{
  "n_experts": 96,
  "activation": "swiglu",
  "routed_scale": 1.0,
  "balance_bias": true,
  "init_std_router": 0.0302,
  "head_dim": 64,
  "norm": "rmsnorm",
  "rope_fraction": 1.0,
  "qk_norm": false,
  "init_std_qkv": 0.0319,
  "init_std_down": 0.00389,
  "beta1": 0.95,
  "weight_decay": 0.091,
  "seq_len": 256,
  "steps": 5182
}
Below are experts of layer 2 (counted from 0) of a mixture-of-experts language model. Rows are named router (the router's row for the expert), gate (a neuron's input weights, with its number), up (a neuron's input weights, with its number) and show model dimensions 0-159. Each number is 128 + 24 x the weight over its row's rms, rounded and kept within 0 to 255.
After each expert's rows: a language model's description of what the expert responds to; "comes after" lists some tokens at least twice as common just before its tokens as in all text. This comes from a sample of Wikipedia text that the model never trained on. Tokens count by the router's weight.

# expert 36
router [ 96 146 153 112 141 134 130 120 121 116 113  94  91 163 158 124 161 106 135 121 163 113 131  78 167 152 133 136 133 117 120  88  58 128 148 133 129 115 132 158 143 118 146  91 141 117 167 115 116 141 141 113 132 105 135 110 140 188 127 133 126 125 122 175 136 134 180 122 112 160 100 114 119 154 128 101 121 150 170 135 148 147 115 123 113  93 121 118 112 147 125 132 133 104 184 137 131 152 149 141  69  98 144 153 178 123 104 119 180 133  92  88 129 124 151 148 131 115 131 137  84 107 114 157 110 141 151 140 130 115 168 148 104 140 141 101 116 141  80 120 118 131 163 113 166  86 135 139 150 123 189 143 108 107 159 149 161 120 149 144]
gate0 [141 113 103 125 120 105 118 147  88 118 114 109 137 128 152 142 141 130 151 102 131  94 101  93 123 182 128 121 156 115 106 142 140 105 136 133 160 132 157 152 147 128  96 102 134 151 100 130 107 157 112  87 113  99 132 100 156 112  93 100 107 162 125  74 151  97 172 188 110 111  82 128 118 130 106 146 137  97 139 141 146 113 106 154 148 116 144 102 144 115 151 124 109  74 142 119 120 121 150 128 119 119 130 137 131 119 120  94 145 122 150 129 122 155 137 106 131 131 114 108 145 123 128  76 127 183 136 151 103  71 168  87 157 114 117 164 120 147  95 121 118 100  92 135 206  80 135 144 168 163 132 107 115 118 121 101 142 112 127 104]
up0 [135 158 123  90 127 140 136 110 116  88 138 106 124 170 152 115 118 159 129 108 103 126 152 174 141  89 147 117 144 101 139 129 129 126 138 177 135  81 100 121 129 136 115  96 179 142 118 125 142 151 108 150 117 209 132 147 150 109 119 135 119 136 142 137 117 121 108 124 113 126 142 159 117 120 111 119 132 137 112 124 114 160 172 113 152 125 113 121 130 145 118 127  89 112 100  95 134  98 163 124 111 121 116 183 114 156 143 124 111 184 138 140 152 160 137 112 125 137 138 214 138 112 141 125 111 131 135 139 133 101 182  94 161 144 101 150 173 127 136 159 147 138 166 129 135 149 120 144 148 113 111 148 101 130 112  97  74 124  58 130]
gate1 [114 120 118 164 137 140  77 130  92 124 146 125 142 123 114 154 104 109 147 127 168 121 141  98 142 147 116 140  84 127 124  80 143 115 124 122 147  77 125 157 137 105 129 122 138 136 113 147 119 157 144 150 149  97 155  77 133 114 161 141  63 112 155 110 171 113 145 122 106 100  96 147 102 119  98 101 107 153 164 114 154 142 119 164 112  98 162  96 144 146 124 140 128 100 166 112 129 130 157 140 119  71 172  74 166 129 116 103 104 154 121 115 146 122 128 141 159 139 142  79 117 134 121 115  95 121 139 130 133 130  97 158  80 125 103 143 109 165 127 162 116 153 110  86 124 125  94 181 139 139 142 126 109 141 133 152 127 174 117 107]
up1 [130 140 113  99 189 108  86 157  87 136  81 122 134 154 142 100 127 116 112  84 129 121 134 106 166 147 143 123 121 108 136 109 161 110  87 112 132 160 142 128 200 126 118 152 119 132 139 116 115 138 139 136 131 115 110  91 108 133 118 122  80 119 163  95 132  63 135  85 127 114 138 110  72  79 105  99 118 140 153 148 127 111 133 129 135 106 118 133 162  85  99 115 142 105  82 116 112 145 131 140 112 123 131 121 139 141 126  98 151 139 114 111 154 152 134 170 122 109 134 115 166  74 133 117 163 115 146 109  82  99 111 124 123 125 147 153 118 155 128  90 166 115 130 105 145  74 144 133 121 117 128 106 106 184 133  93 121 122 131 118]
gate2 [133 149 107 121  89 162 104 126 181 115 111 152 150 114 124  93  92 114 170  90 118 114 144 121 134  95 152 124 120  62 155 140 106 142  99 159 145 113 176 135 154 121  85  90 158  98 143 134 120 101 106  91 108 110  95 110 153 146 114 150 125 120 115 109 123 132 133 128 164 167 156 142 152 126 167 152 137 121 132 159 111  94 127  88 136 100 125 113 143  98 108 115  84 131 111 113 153 111 154 122 132 152 116 126 116 134 122 157 176 130  99 105 119 107 155  99 145 111 104 183 135 113 141 178 110 103 113 100 148 112  85 154 112 105 160 134 171  86 119 141  80  86 129 121 155 142 134 161 147 110 112 119 134 111 146 146 128 115 129 127]
up2 [118 109  90 114 130 121 147 110 124 114 125 121 100 177 118 109 157 126 170 153 148 141 113 110 187 117 151 121 101 114 161 106 116 141 105 115 169 167  98 139 140 140  73  99 137 104 125 117 158 111 139 102 142 147 110 116 140 131  99 139 145  86 107 160 131 125 126 124 147 124 107 183  74 140 113 159 152 147 120 129 106 128 129  81 125 113 162 141 126 144 120  95 139 155 101 145 155 133 141 159  94 128 153 165 121 128 139 161 109  96 130 140 149 156 135 149 121 171 135 105 146 100  96 141 100 129 131 104  87 130 101 176 106 152 129 166 137 143 160 145 166 115 142 114 160  69 116 111 113 155 174 137 156 114 178 136 124  92 144 111]
Description: Determiners like the, a, an, another, each, and commas after names or taxa in running prose.
comes after: " of", " in", " to", " as", " is", " with"

# expert 33
router [130 135 113 127 157 104 105 114  89  85 141  80 119 149 121 126 102 104 140 140 119 161 163 121 106 125  91  48 140 125 117 124 130 129  93 159 162 192 128 121 100 163 169 114 123 101 124  93 119 158 116 147 111 119  89  62 129 133 133 106 143 117  72 153 131 110  99 116  92 153 127 166 133 132 102 115  91 116 123 142 135  66  96 146 141 108  98 152 116 113 129 158 131 103 139 122 151 143 133 148 126 113  61 133 171 156 131 112 124 161 112 161 125 124 146 130 126 140 126 128 112 114 133 114 137 133  75 129 135 118 158 138  94 121 146 120 111 100 147 134 113 111 131 137 129 111 158 123 109 112 144 128 170 148 139 163 122 101 113 164]
gate2 [136 147 101 122 111 149 124  93  95 105 133 155 115 114 125  91 131 147 157 114 142 162 192 114 122 104 133 107 118 157 117 152 157 167 129 200 130 169 107  96  83  90 145  80 154 126 154 119 108 143 113 152 155 129 115 117 139 144 104 145 104 108 125 102 143 141 108 109 135 129 157 101 122 149 124  95 134 123  90 127 102 119 111 146 118 132 112 147 129 169 138 128 161  77 130 132 115 118 116  98 138 136  87 141 141 148 113 135  96 180 116 150 108 132 155 140 108 148 142 115 108 109 155  87 128 135 117 123 154 108 136 125 138 129 161 130 143  91 130 171 172 150 200 137 111  99 138 139 113 101 143 164 128 123 106 151  81  84  88 127]
up2 [139 117 135 131 103 112 138 179  95 107 143 134 106 144 154 155 140 128 136 115 132 102 166 131 144 108 134 110 142 132 154 143  82 119 109 138 118 129 110 101 120 111 124 114 113 149 110 149 128 131 159 165 109 114 121 144 122 123 196 126 154 161 107 171 124 116 108 140 116 107  81  77  87 119 149 112 103 113 185 116 137 125 131 128  87 140 174 129 130 140 114 143 158 179 146 158 104 103 155 123  87 103 157 137 129 134 103  96 152 100 112 132 136 140 120 124 156  87 129 105 141 117  72 131 163  71 125 155 137 115 184 136  88  96 146 150 127 155 149 125 115 153 109 126  99 144 104 109 165 151 129 159 132 113 121 173 107 166 122 160]
gate3 [127 108 103 102 151 113 140 184 100 153 155  90  80  98 142 137 151 120  96 110 144 110 138 137 140 110  94 133 129 102  83  46 134 108 135 110 111 145 100 106 106 132 142 105 115 146 114 106 110 147 169 100 130 132  98  91 127 107 132 131 170 108 110  91 116 130 108 132  80  91 130 205 155 104 135 129  93 129 138 104 125 131 129 116 135  72 120 101 127 135 117 141 159 110 102 101 122  98 152 142 139  73 102 130 134  84 148 131 137 160 134 103  94  92 157 127 126 102  88 122 122 154 120 132 137 147 101 163 161 115 143 117 137  91 129 118 154 160 136 150 137 149 115 126 133 122 168 108 143 124 127 119  89 108 120 155 127 146 131 121]
up3 [129 163 149 164  89  98 123 112 133 140  92 128 147 177 136 114 115 129 154 168 121 125 151 111 132 117 149 122  84 127 148 141 125 107 115 137 119 131 140 130 140 146 150 141 117 151 168 139 161 130 112 165 150 135 173 174 131 124 113 158 108 144  86 169 163 146 160 133 140 115 129  91 122 131 108  69 142 138 123 142 101 135 121 136 131 155 157 105 136 108 116 123  97 135 159 179 119 126 102 146  61 118 159  96 112 186 154 115 165 139 145 131 166 146  82 132 123 152 154 148 111  86 127 129 124  92 161  85 104  82 158 117  83 158 143 140 139  79 130 127 158 149 126 138 122 134 121 162  95 125 121 126 102 109 143 122 115 159 122 140]
gate4 [ 84 158 142 157 173 115 129 118 104 114 143 176 102 125  91 146 109  93 133 122  71 123  97 118 152 144 149 119 147 195  96 145 115 148 123 124 146 116 153 105 137 156 102 122 182 107 158 148 140 116 110 123 138  77 101 125 133 101 166 144 136 113 132 162  70 124 119 125 144 107 113 160 135 137 140 174 148  99 160 116 159  89 158 135 123 131 146 158 123 122 151 105 144 101 151 106  93 113 115 103 115 122 145 137 140 141  98 139 162 124 111 186 148 126 169 136 137 129 118 114 119 132 152 114 148 134 108 137 119  80 111 144 126 136 146 108 140 129 118  64 184 148 122 112 138 135 102 146 148 154 153 136 177 123 100 132  99 133 132 133]
up4 [ 72 139 158 149 153 175 110  98 117 139 102 159  99 127 146 113 114 157 163 145 139 124 165 169  94  95  88 115  79 144 104 166  95  59 138  83 143 118 116 137  98 151 143 139 142 118 120 132 143  70 113 136 122 164  97 100 132 132 121 133 172 178 120 145 152 167 155 153 102 102 133 144 119  92 150 112 129 105 165 147 142 135 164 115 129 101 114 123 134 160 121 128 124 131 154  99  93  93 137 155 110 114 138 151 145 149 132 153 136 154 139 132 176  88  96 107 166 125 151 141 123 116 138 110 152 150 135 113 130 127 142 147 106 139 104 136 120 101 136 137 131 139 137 111 179 148  93 147 117  76 123 126 126  98 140 127 144 126 139 147]
Description: Pipe characters in markdown tables and separator rows, heading equals signs, and month names in dates such as May, September.
comes after: "\n", "  ", "=", "\n\n", "-", " ="

# expert 54
router [168 154 103 166 147 118 110  92 129 124 179 125  99 148 167 149 154 151 136 109 103 158 181 134 102 141 131 149 127 138 116 118 123 105 129 132 130 175  98 144 157 150 176 132 134 150 143 114 129 134 107 151  97 122 117  98 135 175 110 133 129 131 124 148 118 120 161 107 150  88 120 123 133 126  84  99  82 139 137 160 133 100 143 171 144 145 119  92 139 144 132 128 117 102 150  96 176 104 120 130  74 114 131 152 176 125 104  79 125 130 138  91 103 153 130 130 125 105 126 148 126 104 115  92 127 157 114  93 127  93 130 159 160 132 103 116 148 150 140 106  81 116 158 130 103  99  77 147  98 122 121 102 153 129  98 160 156 111  86 134]
gate0 [125 113 126 121  80 101  68  92 174 145 134 129 142 149 148 147 126 141 140 146 116 104 135 112  79 131 137 143  89 134 146 123 116 163 146 102 159 114 139  89 133 109 170 138 176 136 131 129 156 119 130 132 157 144 151 138 113 142  78 127 125 156 137 169 133 133 104 140 175 146 141 113 151 163 110 112 136  92 109 139 154  69 113 128 113 150 130 122 115 145 123  98 105  98 189 167 143  90 159 117 179  86 127 143 143 155 108  89 117 148 124 118 149 133 137 107 103  81 130 147 126 170 118 122 110 135 120  83 138 125 128 109 112 114  91 115 181  84 137 119 134 150 148 128 101 112 133 135 101 180 114 130 127 124 113  93 150 150 140 124]
up0 [ 84 123 114 115 167 139  89 133 109  97 155 146 142 140  92 137 144 129 116  69 169 126 111 131 137 120 107 124 131 126 158 161 129 159  89 148  87 136 132 120 145 113 136  94 118 101 121 128  97  93 125 137 139  87 125  99 170 110 138  92 128 136 110  95 117  80  88 162 148 108 150 167 115 106  99  78 128 146 105  83 117 150 129 109 158 178 136 125 133 122 166 127 175 146 108 110 144 135 142 120 117 147 145  90  85 107  74 135 124 122 133 155 122 120 103 106 105 114  92 171 151  91 115 157 127 109 129 181 133 127  73 122 129 107 101 115 130 127 172 145 122 130 140 137 113 114 111  87 139 150 142 152 152  99 135 142 111 129 116 141]
gate1 [119 104 136 146 157 111 111 126 114  93 118 164 110 107 163 109 119  99  93  87  91 116  98 105 144 118 116 125 168 123 107 115 133 110 134 176 131 118 130 122 145 113 149 131 112 105 167 129 208  95 141 162 131 130 131 123 112 138 183 130 121 141 148 101 130 147 115 107 160 144 122 132 136 133 119 126 122 141  88 174 140 148 104 121 140 137 177 138  92  77 139 160 113 123  97 116 168 146 143  99 116 170 120 161 157 151 119 133 158 160 138 123  82 137 131 134 102 141 125 117 142 141 131 150 122 146 135 124 112 193 152 142 143 163 126 133 116 134  73 107 131  93 127 164 106 164  96 120 124 139 127 116 122 143 156 145 112 191  80 155]
up1 [200 135 116 126 168 140 129 119 120 120 107 109 124  99 115 159 185 130 105 151 105 144 176 108 131 129 127 114 151 122 169 135 127 147  88 128 116 123 149 106 144 107 117  98 146 124 148 101 112 130 118  52 147 108 139 174 148  88 137 144 152 118 154 140 119 169 137 118 123 149 141 113 103 104 125 140 185 149 127 163 146 129 127 123  86 131 148 134 135 159  99 124 116 143 161 127  95 119 152 143 171 162 128 106 131 125 107 142 134 123  97 176 142  84 115 132 121 115 103 148 125  88 137 124 158 150 134 192 149 158 140 145 111 148 125 137  91 159  81 157 139 152  96 100 147 122 108 108 153 121  77 127 134 153 124 134 148 111 158 114]
gate2 [ 91 151  84 118 129 101 119 123 105 125 120 128 116 170 137 165 127 160  76 148 160 160 141 127 120 139 179 156 120 124 140 100 119 124 119 133 130 162 164 160 133 118 155 143 162 117 157 126 117 121 116  93 134 188 103  95 131 133  84 125 104 127 138 143 158 128 170 125 141 108 130  78 113 149  78 112 149 147 128 143 102 107  87 110 134 127  95 135 139  87 103 163 141 121 168 139 125 129 146 147 118 119 134 114 167 114 156 136 122 153 114 105 137 132 152 163 102 122 138 155 113 153 112 167 138 123 133  81  77 139  85 137 147 146 158 136 179 130 184 110 155 135 124 172 149 108  89 113 141 141 140 130 109 125 107  81 129 163 118 135]
up2 [ 93 111 148 133 142 121 128 144 124 100 127 126 139  68  69 108 120 116 147 120 117 137 162 148 173 136 145 125 133 128 109 125 100 155  81 173 136 148 104 132 117 124 162 164 147 131 136 120 126 140 153 144 153  83 137 145 121 133 127 166 124 173 120  96 143 113 122 125 113 171 130 150 145  96 189 156 126  99 152  93 119 148 147 118 126 145 161 142 142 122 147 170 157 115 155 105 141 138 164 126 136 122 114 143  93 122 125 125 123 107 118 134 128 120 119  80 146 104 125 174 129 135 115 160  90 135 134 115 113 125 134  82  98 101  91 113 103 146  87 132  95 131  61  92 184 178 119 142 118 125 109 173 155 133 138 129 116 125  82 130]
Description: Connectives like and, or, that, which, but, when in prose, and -ously endings, as in previously, continuously.
comes after: ",", "s", " is", " was", " are", " that"

# expert 59
router [146 148 141 172 130  97 112  96 109 110 153 141  52 130  84 133 123 122 131 107 123 127 116 146 116 132 101  87 163  96 120  82 116 159 174 159 124 155 149 149 150 152 106  90 107  79 140 126 113 118  87 142 138 134 143 108 155 156 154 123 145 145 112 165 117 106 150 115 132 106  96 118 105 131  87 121 116 121 120 150 105 129 127 166 152 112 115 123 128  98 162 155 141 115  97 127 141 112 125 132  58 101 123 166 168 123 128 144 148 138 141 110 133 160 140 149 116 130  93 146 110 135 115 150 165 119 144 111  75  99 149 120 112 168 105 156 133 182 125 147  89 127 152 150  97 135 111 163 135 135 149  99 165 144 159 159 113 119 137 137]
gate0 [197 149 149 136 161 110 123 140  60 140 177 128 130 142  67  63 165 133 102 108 133 118 129 102 143 106 117  93 137 142 131 159 133 141 157 157  97 131 146 127 129 128 117 104 145 117 114 109 170 137 156 180 131 108 132 148 106 123 124 129 169 107 102 149 120 142 149 143 139  91 137 104 104 125 130 121  81  89 159 154  99 135 146 124 151 130  67 117 169 125 145 116 132 116 120  98 101 134 146 143 158 137  82 155 159 161 146 156 127 103 125  96 103 131 147 127 137 150 107 137 139 108 127 125 169 140 114 117 139 129 152 134 123 118  97 163 154 142 128  99 139 119 105 111  92 163 138  90 124 121 102 119 106 123 131 151  81  92 120 116]
up0 [124 100 116 106  93  99 129 104 153 106 105  92 155 121 152 180 111 102 163 132 102 151 150 106 118 115 116 146 117 128 164 121 106  95 133 146 131 103 155 152 100 109 132 133 160 140 168  68 134 136 110 112 123  89 148 137 162 126 112 111  97 112 137 147 134 110  78 169 136 112 141  85 125 124 126 132 144 108 140 106 174 110 123 169 153 119 128 116 137 110 132 148 114  91 149  84 104 155 127 161 151 109  85 129 136 141 124 159 158 107 100 125  70 151 103  86 107 124 123 139 133 136 102 160 166  76 116 116 142 127  98 111  98 127 130 137 135 171 141 132 122 127 156 105 151 144 166 162 120 156 128  95 147 104 170 174 165 126 114 124]
gate1 [120 129 130 143 122 153 133 130 145  86 111 105 124 168  96 142  88 124 178 141 130 122 126 117 123  91 144 126 124 122  99 185 126 166 149 135 162 130  99 134 129 143 141 112 158 123 103 111 122 102 119 146 129 136 150 120 121 136 160 152 136 130 128 172 185 116 153 117 122 137 118 115 109 151 181 122 140 157  77 138 111 144 142 102 192 132 109 122  79 166 143 104 131 114 159 106 135  97  98 115 174 146 191 143 147 122 136 128 112 137  85 136 113 105 127 116 101 127 141 153 123 101 182 175 132 150 159 100 118 152 139 131 157 178 142 138 157 138 117 129 109 119 135 148  92 144 132 173 143 159 147 171 127 134 146 153  83 108 146 134]
up1 [102 161 116 168  78 105 157 118 130 116 136 100  99 128 131 124 125 131 162 113 112 128 141 121  65 135 146  93 133 152 113 105  72 189 174 111 122 144 154 132  94  97 115 126 129 180 140 114 122 132 123  98 123 158 159  59 129 156 102  92 118 135 125 107 160 144 117 151 139 124 154 114 174  91 114 122 152 130 102 144 139  93 143 134 157 133 160  98  86  85 176 139 123 137 128 168 120 157  96 137  90  94 120  70 162 117 119 114 149 121 128  94 103 114 103 132 147 134 129 114 114 152 122 112 124 137 144 115 130 125 139 137 142 131 125 127 143 108 109 168 150 129 128 134 171 160 113 128  86 120 140 100 148 152 113 129 145 111 160 115]
gate2 [142 160 151 107 137 103 102 125 105 107 114 140  92 140 111 126 107 154  83  97 116 118 124 121 143 127 128 123 138  88 143  85 157 112 147 129 108 120 143 147 171 144 104 102 141 126 151 112 141  94 109 189 124 136 145 162 129 182 155 132 148 131 133 143 130  97 154 145 122 141 169  95 130 132  93 104 134 119 153 122 104 166 113 114 113 121 130 146 164 126 110 116 139 137 134 165 114 117 169 161  80 142  68 166 165 139 118 162 109 122 130 121 113 136 115 177 112 157 145 127 121 160  94 139 140 133 164 115 123 139 111 110 153 162 107 131 140 130  91 167 121  70 141 160 111 114 112 139 127  96 165 138 171 149 206 136 134 152 120 142]
up2 [100 114 137 125 109 105 109 159 148 140  73 116 125 111  88 108 108 148 127 123 117  90 113 177 116 149 132  91 129 110 146 133 121 158 136 147 176 150 140 139 102 118  86 131 147 120 150 139 104 132 129 160 115 118 138 110 108 173 163 150 188 111  99 112 137 162 175 131 141 115 121 136  78  86 134 150 108 146 119 161 140 123 165 171 131 125 104 143 106 155 151 156 117 154  92  95 122 164 166 164 108 135 125 168 162 103 119 116 100  80 120 111 107 110 120 162 105 180 135 101 136 163 113 169 138 111 154  90 130 121 121  88 134 110 125 110 106 141 142 133 115 131 136 140 136 106 117 141  82 126 130 135 188 130 124 108 124 129 117 159]
Description: Pronouns and words right after quotes or sentence starts, such as he, I, you, it, one in "one of", how.
comes after: ".", " \"", " (", " a", " was", " that"

# expert 19
router [103 115 160 142 171  92 101 131 132 124 137 120 108 148 170 137 123 127 124  99 120 195 123 149 109 106 145  99 118 129 129 108  87 119 116 107 133 148 166 149  95 109 155 117 166 123 156 149 130 137 150 141 128 113 124 102 172 149 161 176 187 103 125 111 103 113 160 117 148 100 101 120 122 115 119 172 160  94 119 140 109 104 127 151 126 121 152  82 111  93 143 120 135 122 111  97 110 115 165 109  87 114  77 142 135 110 121 125 163 157 147 106 162 129 132 125 148 160 155 132 126 123 120 143 136 142  84 145 100  98 126 163  88 141  99  95 118 104 120 160 105 132 182 175  88 107 116 139 111 143 102 129 108 113 123 124 106 108 153 166]
gate0 [150  63 140 132 103 142 105 147 151 102 123 144 172 139 141 129 138  88 121 127 177 139 150 133 137  86  85 114 130 141 119 106 124  91  85  80 113 123 149  95 104 129 137 133 137 117 136 144 136 153 171 147 120 144 127 110 114 139 113 122 112 153 105 141 151 127 101 145 108 128 138 111 120 100 119 147  89 116 150 147 136 194 102 158 143 147 151  42 131 109 121 159 147 119 147 142 124 102 147 120 130 142 152 142 156 106 140 128 106 143 157 119 103 106 124 141 153 122 179 154  98 163 134 120 122 107 127 159 161 119 176 155 123 155 150 151  89 129 101  96  71 124 132 126 116 108 168  90 127 117 100 115 150 108 136 118 102 171 115 135]
up0 [167 162  95 122 114  95 129 114 114 145 174 160 131  81 128 110 184 145 116 141 155 162  99 134 134 105 122 125  75 125 166 144 125 139 167 137 174 133 108 131 152 146  95  92 142 100 137 160 175 122 121 164 109 164  94 136 142 123 116 122 152 123 132 109 136 105 129 118 178 141 152 158 103 117 139 115 176 134 137 132 131  86  85  81 146  99 112 132 128 156 151 139 145 150 137  90 132 100 126 140 116 111 139 120 148 159 141 144  90 136 120 111 126 113 140  99 140 128 189 152 109  99 102 114  82 103 123 120 105 132 119 136  93 160 126 105 177 119 130 123 142  92 146 119 126 140 134 151  93  98 113 180 157 123 111 120 149  96 131 115]
gate1 [115 110 146 151 136 111  89 172 157 114 150 150 120  75 129 104 111 111 146 122 169 128  70 134 109  92 122  91 148 118 173 115 115 107 102 103 164 136  91 139 115 113  96 125 157 151 157 115 147 136 127 121 156 103 117  98  86 149 141 121 112 149 127 140 149 136 113 122 141 127 109 147 151 142  90 166 134 100 157  88 133 107 136 113 144 117 147 105 127 142 157 119 135 176 181  86 129 142 180 162  71  98 164 101 117 134 149 162 130 135 132 138 128 145 114 106 133 143 117 147 102 125 120 131 127 126 112 132  62 171 118 147 115 125 148 150  99 131 140 101 139 136  99  95 141 100 130 154 110 157 158 136 114 158 135 132 102  95 187 122]
up1 [111 159 107 136 156 130 132 159  85 127  88 118 127 114  83 148 189 133 130 125 111 138 148 103 127 137 134 122 178  83 136 130 116 163 125 158 101 129 119 149 121 167  97 160 134 105 158 132 114 133 164 132 150 132 143 132 128 116 139 117 164 152 115 117 172 120 140 108 128 103 133 124  89  64 119  90 132 127 123 166 111 139 128 104 125 127 115 133 139 129 112 156  85 163  87 171 154 137  95 157 134 131 118 107  97 137 116 153 100 110  79 110 153 127 134 164 108 130  78 140 113 140 172 132 167 103 120 111 114  95 137 131 107 163 178 133 106 142 129 160 121 197 155 139 119 137 117 148  96 115 127 143 111 112 157 160  91 121 121 103]
gate2 [116 114 134 122 152 125 129 134 102 139 156 116 147 113 131 108 138 113 120 137 147  96 120 135 146 118 105 146 133 131  67 126 155 123 121 144 103 127 168 140 157 119 169 147 132  77 126 146 106 161 128 144 142 158  82 147 105 122 153 121  86  63 143 104  86 101 120  97 117 117 161 133 100  91 112 162 146 114 127 179 109 110 120 113 135 125 121 123 141  61 100  90 155 121  71 152  97 131 140 157 148  85 142 131 129 104  94 137 134 165 106 130 156  69 157 144 181 128 103 149 120  95 115 136 129 112 150 139 125 127  84 107 168 130 111 140 102 147 164 108 120 129 151 141 101 136 133 124 118 105 145 109 128  99 110 113 167 126 101 161]
up2 [159 154 168 149  77 121 111 133 144 107  72 112 131 112 136 125 164 138 145  88 122 141 134 146 161 151 116 122  84  81 127 116 112 145 146 152 118 146 123 116 119 104 130 127 132 181  97 166 146 110 144 148 102 136 122  98  93 125 131 145 129 137 180 101 138 135 145 145 141 166 158 129 195 156 154 107 132 126 142 146 121 129 167 152 127 131 125 115 109 116 141 183 125 138 108 147 110  90 160  81 157 139 113 124 162  95 135 137 113 100 137 114 123 149 147 148 167 111 125 128 126 149 148 102 145 129  79  97 147 145 102 111  82  88 147 125 180 113 119 145  98 130 126 122 126 116 155 137 104 117  91 148 177 130 108 101  84 141 111  99]
Description: Newlines ending list items, credits and table rows, plus heading '=' signs and opening parentheses, e.g. after "vocals" or running times.
comes after: "=", ".", " |", ")", "\n\n", " ="

# expert 0
router [118 150 158 124 157 116  85 109 130 124 124  98 111 133 149 139 125  76 107 138  79 151 113 156 105 105 154 110 101 121  95 112  94 133 143 102 136 129 132 146  97 133 119 138 158 100 137 100 126 160 124 145 139 130  98  87 162 144 143 181 148 145 135 101  76 120 144 137 142 121 112  77 169 136 118 153 147 123 139 138 131  84 128 174 133 138 127  84 145 143 135 147 123  85 128 132 108 126 136 135 102  95 120 135 138 124 105 161 128 106 151 113 129 126 186 169 177 143 115 117 140  64 119 136 122 170 134 176  80 125 177  97 105 109 127 119 127  78 149 137  98 107 156 177 147 130 112 130 117 147 156 125 119 142 112 144 144 132 152 121]
gate2 [120 118 136 158 131 144  99 169  96 122 149 125  82 118 150  97 115 139 151 114 108 141 117 114  79 152 154 145 143 151 119 113 126 139 195 140 155 126 123 119 104 137 145 142 134  88 112 129  99 128 110 176 118 196 123 116 179 137 108 104 140 111 109 143 113 127 109 104 158 121 158 111 148  97 149  80 125 164 126 126 142 129 115 127  84  92  86 121 144 136 169 160 124 124 102 101 158 124  87 154 116  95 120 145 129 135 103 133 152 163 114 137 164 125 141 137 101 115 141 107 198 137 110 152 149 105 158  97 125 117 116  88 144 156 120  83 119  74 153 107  86 137 139 132 123 115 131 166 135 114 123 110 119 154 137 136 122 145  85 108]
up2 [ 97 111 116  85 134 118  89 122 143 130  93 161 118 124 128 114  82 128 132 103 144 113 139 124 126 133 131 135 114 161 113 107 137 110 102 149 137 159 126 106 114 105 136 172 106 110 133 103 150  77 132 127 127 122  99 131 152  86 149 141 145 144  81 167 165 130 143  88 121 122 127 136 136 180 163 127 140  85 144 127 149 101 138 152 120 112 110  88 136 143 110 125 183 144 145 122 120 133 177  80  79 151  90 132 133  93 168 125 154 174 103 155 131  90  86  98 123 130 115 122 151 154 120 175 111 171 155 158 131 147 134 126 136 101 130 104 104 117 122 113 137 144 110 127 112 112 104 143 141 181 144 154 142 110 163 128  72 161 139 141]
gate3 [152 101  83 149 110 125 162 125 125 126 113 104 100 155 128 141  92  99  96 110 168 140 139 124 139 112  96 170 116  80 112 100 127 122 119 122 157 107 112  89 112  81 115 112 136 123 101 123  92 133 128 155 124 124 190 168 114 146 169 148 116 148 174 104 142 143 110 140 128 111 125 157 122 117 118 125 144 124 104 146 111 119 125  86 161 149 160 115 110 114 140 157 133  93 127 112 123 131 124  82 124  95 121 121 135 164 132 148 112 135 115 143 114 132 124 116 113 125  92 105 134 139 182 113 106  81 128 116 190 135 125 124  76 143 110 186 111 121  98 161  62 103 122 120 107 137 114 172 170 125 142 152  83 117 140 128 144 111 135 142]
up3 [114 134 106 182 115 106 152 143 114 103  75 119 127 155 130 118 129 135  98  82 106 140 151 157 113 176 142 157 122  96 123 117 109 131 153 108 147 136  97 102  87 144 147 145  92 133 114  95  95 113 109 154 158  88 150 186 120 125 181 143  99 132 174 148 110 104 131 137 142 122 142 132 137 105 121 151 103 133 122 163  96 160 126 136 135 143  83 116  93  57 108 131 117 122 122 111  96 126 122 113 152 166  99 144 167 117 141 114  88 105 126 132 107 113 117 107 152 124  90 143 113 125 158 124 142  80 113 121 118 129 151  85 113 122 165 119  92 103  94 136  98 103 124 157  79 149 131 134  88 123 103 154 119 126 117 145 131 132 147 128]
gate4 [102 146 116 180 129 148  92 126 154  80 122 126 121 145 117  79 142 155 128 117 128 127 170 128 139 118  90  96 128  93 137  81 129 199 115  96 107 135 125  83 158 150  93 117 109 158 143 114 148 150 138 144 159 116 144 111 131 123 127 146 152 130  95 146  95 152 141 156 100  98  91  93 130 108 136 117 135  99 135 109  93 129 130  78 129 117 120 112 132 113 171 154 109 165 112 141 136 134 110 101  52 168 120 126 135 125 131 128 103 131 151 165 102 144 143 158 137 168 100 105 110 133 154  97  90 130 102 143 135 137 113 120 130 148 143 124 114 143 124 174  92 144  89 128 113 130 137 112  85 112 116 109 142 138 138 117  64 116 144 136]
up4 [138 121  60 145 119 132 145 124 119 138 123  89 126 160 116 117 179 122 146 122 118 103  87 123 156 154 134 167 110 130 157 111 130 112 101 105 109 117 102 104 130 118 167 152 137 118  95 160 110 143 152 121 139 142 105 141 116 165  98 106 124 171 162 116 110 141 101 109 145 144 126 146 122 129 130 204 167 112 118 172 135 122 139 101 177 168 170 111 113 100  91  88 110 113 181 138 118 129 112 103 148 128 122 110 127 132 111 132 143 100 115 113 114 116 158 119 173 137  90 105 120 138  79 133 124 138 146 109 147 166  83 132 103 142  73 159 138  70 138 109 130 120 139 130 124 117 157 140 148 141 147 150 114 110  82 129 136 135 107 142]
Description: Paragraph breaks, line breaks, hyphens, opening parentheses and quotes, especially before birth dates in biography leads and in table separators.
comes after: "\n", ".", "=", ")", "|", " ="